Weights of a small mixture-of-experts language model, trained from scratch on English Wikipedia.
Size: 17 layers, width 512, vocabulary 8192, 84.7M parameters.
Experts: 32 experts in each of 17 layers, 4 picks a token, a shared expert of 384 neurons.
Training: a variant of Adam for the experts, 5281 steps.
Below are experts of layer 9 (counted from 0) of a mixture-of-experts language model. Rows are named router (the router's row for the expert), down (a neuron's output weights, with its number) and show model dimensions 32-63. Each number is 128 + 24 x the weight over its row's rms, rounded and kept within 0 to 255. Numbers have three digits each.
After each expert's rows: "comes before" lists some tokens at least twice as common just after its tokens as in all text. This comes from a sample of Wikipedia text that the model never trained on. Tokens count by the router's weight.

# expert 10
router:128087159107089112125140077103141159127078172125124109149097097133155154150157115124147111186094
down0:112131156142137148112115126101122129150143146098116116127094108135110149120148145122136144143124
down1:142123122112133125111113124168124090151109135113133113146125111134180092083122122145100143119138
down2:102125120169119108117114114211125098143119140161088077114118077119125167111146117147112113171113
comes before: "9", " of", "0", " to", "8", " in"

# expert 8
router:158141134103126145092137127178117112151104166148118155143096113117124126158094154151163151167104
down0:147150123157150092152128128135189123132149128106138129151150120143103125177109126184121128166161
down1:124129128088134112150126121104149200110168142092153117109105138125081140140133123102118133114117
down2:111113178117129104113146134145096126133129109141118150113127144074116143104139141164099152132175
comes before: " of", "s", ":", ",", " in", " ("

# expert 20
router:130125131112125135141155132149181158125107123126132148131096155086166124153132157118155152205113
down0:120105142130132130121175113166119104151075152084136130102128134133147111101135171102115135110085
down1:113136108136131088098106154114139108096164105135105111135128147120121127178114132149113140135155
down2:130168118179083144119151141109189092139161162138113123142151115137122130147102131090129142139155
comes before: "s", " of", "ing", "ed", " in", " to"

# expert 6
router:113142175118119132129139112107170103079142123155132135162168146110126139110117130139156149113117
down0:159135103095134115156143126097132144108105140123155137090125116149117152127120102120151132077167
down1:136105132115112153136145128094117148097187114104112155102140117096116125084131114144166144090163
down2:124152108078117121129151100119145143106135133123141133144105096114119125151168070142104120082130
comes before: "1", "2", "3", "4", "5", "6"

# expert 5
router:117149089106120141173117141149114115110158138150131125105112105164131125167139140114150119146160
down0:117116109115139110143118172119134103177118142103132075141105097181143127112117146161110121139131
down1:132090188132098157162140157140138111145112111116117151141137121153118103131165163114149140116130
down2:129134152101109101123098131116142143159135096134178077126128155119145134136145157107157146136117
comes before: " the", " a", " to", " by", " in", " that"

# expert 31
router:135118096104150119136143120119127112110154146169148134116090164139161164119157136141123135103096
down0:135114100166134139122119105131081159128095129141108104134134155149147130135133097106124163093126
down1:135161187136138148114130142122102118113123126086128081149109068136122129128124095145135105106130
down2:116130161136123127106154127102111159159105111126176146123112124168130143141099122125160126126104
comes before: ",", " (", " and", "'", ";", "\""

# expert 24
router:179092120100159098158130138115133155117144150131160125083132141108126140116128158107103141122120
down0:128116167124130118107146098117161113156139108150146100136125110056124134106097139153130123094139
down1:160127169130114105127162116127129151107159159161141133119120076132142128117134130112155114060171
down2:126162173141107137110138105100161105148148143108168138137173155111145127128119119159101166119124
comes before: ",", " |", " (", "'", " and", " was"

# expert 27
router:143118133128103129126152123117150132098147141118133163128120178112125143123138119150107148139096
down0:113180108132126134164137147123179130136100113143134101122149121159108085140133160144129120153117
down1:153168105145109125157131106135132074117115139113154109116098122147140127114107128098154099143103
down2:147134134146139144125106133101157153136158115187173127111097155135090171096174130142069168110087
comes before: ",", " (", " of", ";", "\"", "'"

# expert 19
router:138154156172142129102128119110117119124135119162146113111112133140149136139141157127150123161134
down0:099143143121151104139134107093109123082136103129124136184123126104117110110119137131134095148110
down1:119132149131128159164147151115148136119165088080111117145187149119131099099138185155140156101117
down2:129130155146120110144129139125104145093111108122124105113147129135143148104153116125100117136117
comes before: "\n", "-", "|", "The", "==", "==="

# expert 16
router:139183160130131124155126095146128128120110153128125177143115107140160149111129094152151161134140
down0:155083114137137110126090129151133146120135133163105146132130119162128151136136143133093172124153
down1:137125084107113119150128132138122139132113123131077092115125144126109139121132157160124112154153
down2:118115126159096109125134127172096149153080132149078142134106161117126162105093141113122157153152
comes before: ")", " |", ",", "–", "),", " –"

# expert 28
router:182115156135144103102118097121139146080094168164115097147090132141126180126141170130199112211126
down0:138116089131134126101131168137087153128123117156133156128136125122143080139137104104117096104120
down1:129124165100114130141111154132170121163140152117144142171121148146101113147143144084168137135059
down2:098146161145146114149126114115115106149125096140146114147133139095111108096127132114094135154149
comes before: "\n", "|", "-", " The", "==", "The"

# expert 9
router:154126135120117107127144130136153112118134139138110139139152154137121147159132113134149125132144
down0:058170097106147130158121120116145108134126137138160119075119131129105109156112166121114115131121
down1:100124112140136179161127088174098118105114154134172122135177155109071113196125124131117132108136
down2:127113108133146089111118152133075140151154096119055129136113113092150157157131117132153123138131
comes before: "1", "2", "3", "4", " +", " •"

# expert 18
router:146128111157113124113162123132175142072125133151155161127153148081165112131111171148151160136086
down0:124129138152141110117161121143096137146156132143155121159097184154130172118121160128124124129159
down1:134145112162137161149101111077133123092101129143105094089132135110165125155141145157133123108109
down2:137099101110121151152097141107139151101129136130108140144140157160087091148139072125105119127128
comes before: "0", "9", " the", "6", "5", "7"

# expert 1
router:129100146144125116104165135115117071139134118172107137158129140117136133104108111152159099130102
down0:142141097129078107125112140112113130127125095148105117129169163155153134094128111135112163120139
down1:147159177144139167146123116145126115100110104143132111127108129123120070157115056145134148097107
down2:111158142143186177137169176116149107135138136181153113158153132093119114115125084133107131141128
comes before: "-", "\n", "|", "=", "==", "The"

# expert 13
router:105108095103141156104140123144183136157100182135124130121134141127136128119131141145117111154167
down0:131166167126153110115088117175130160097138099152136158133153122106146151189125141139122119109142
down1:138110109154157140129141146161134139134145107151132091125124121170102124170132096136070144129142
down2:154066129116080124153131163142150093148140157130103133141151160092120103076167117067135086114098
comes before: " the", "s", " a", " to", " his", " her"

# expert 17
router:125165128122128154143129108127133137131139131163122177105141156136122150123154101106098114110125
down0:153111077132103122160165150115113099121080111120160104135129112127118112137099174102147101117120
down1:142108139103115120120161106145113133132112113137163081101107169145108153103128120145106102112107
down2:134140157180151163139120096099083161142185096136125124122114124143090126138140106146147106107138
comes before: "1", "2", "3", "born", " American", "·"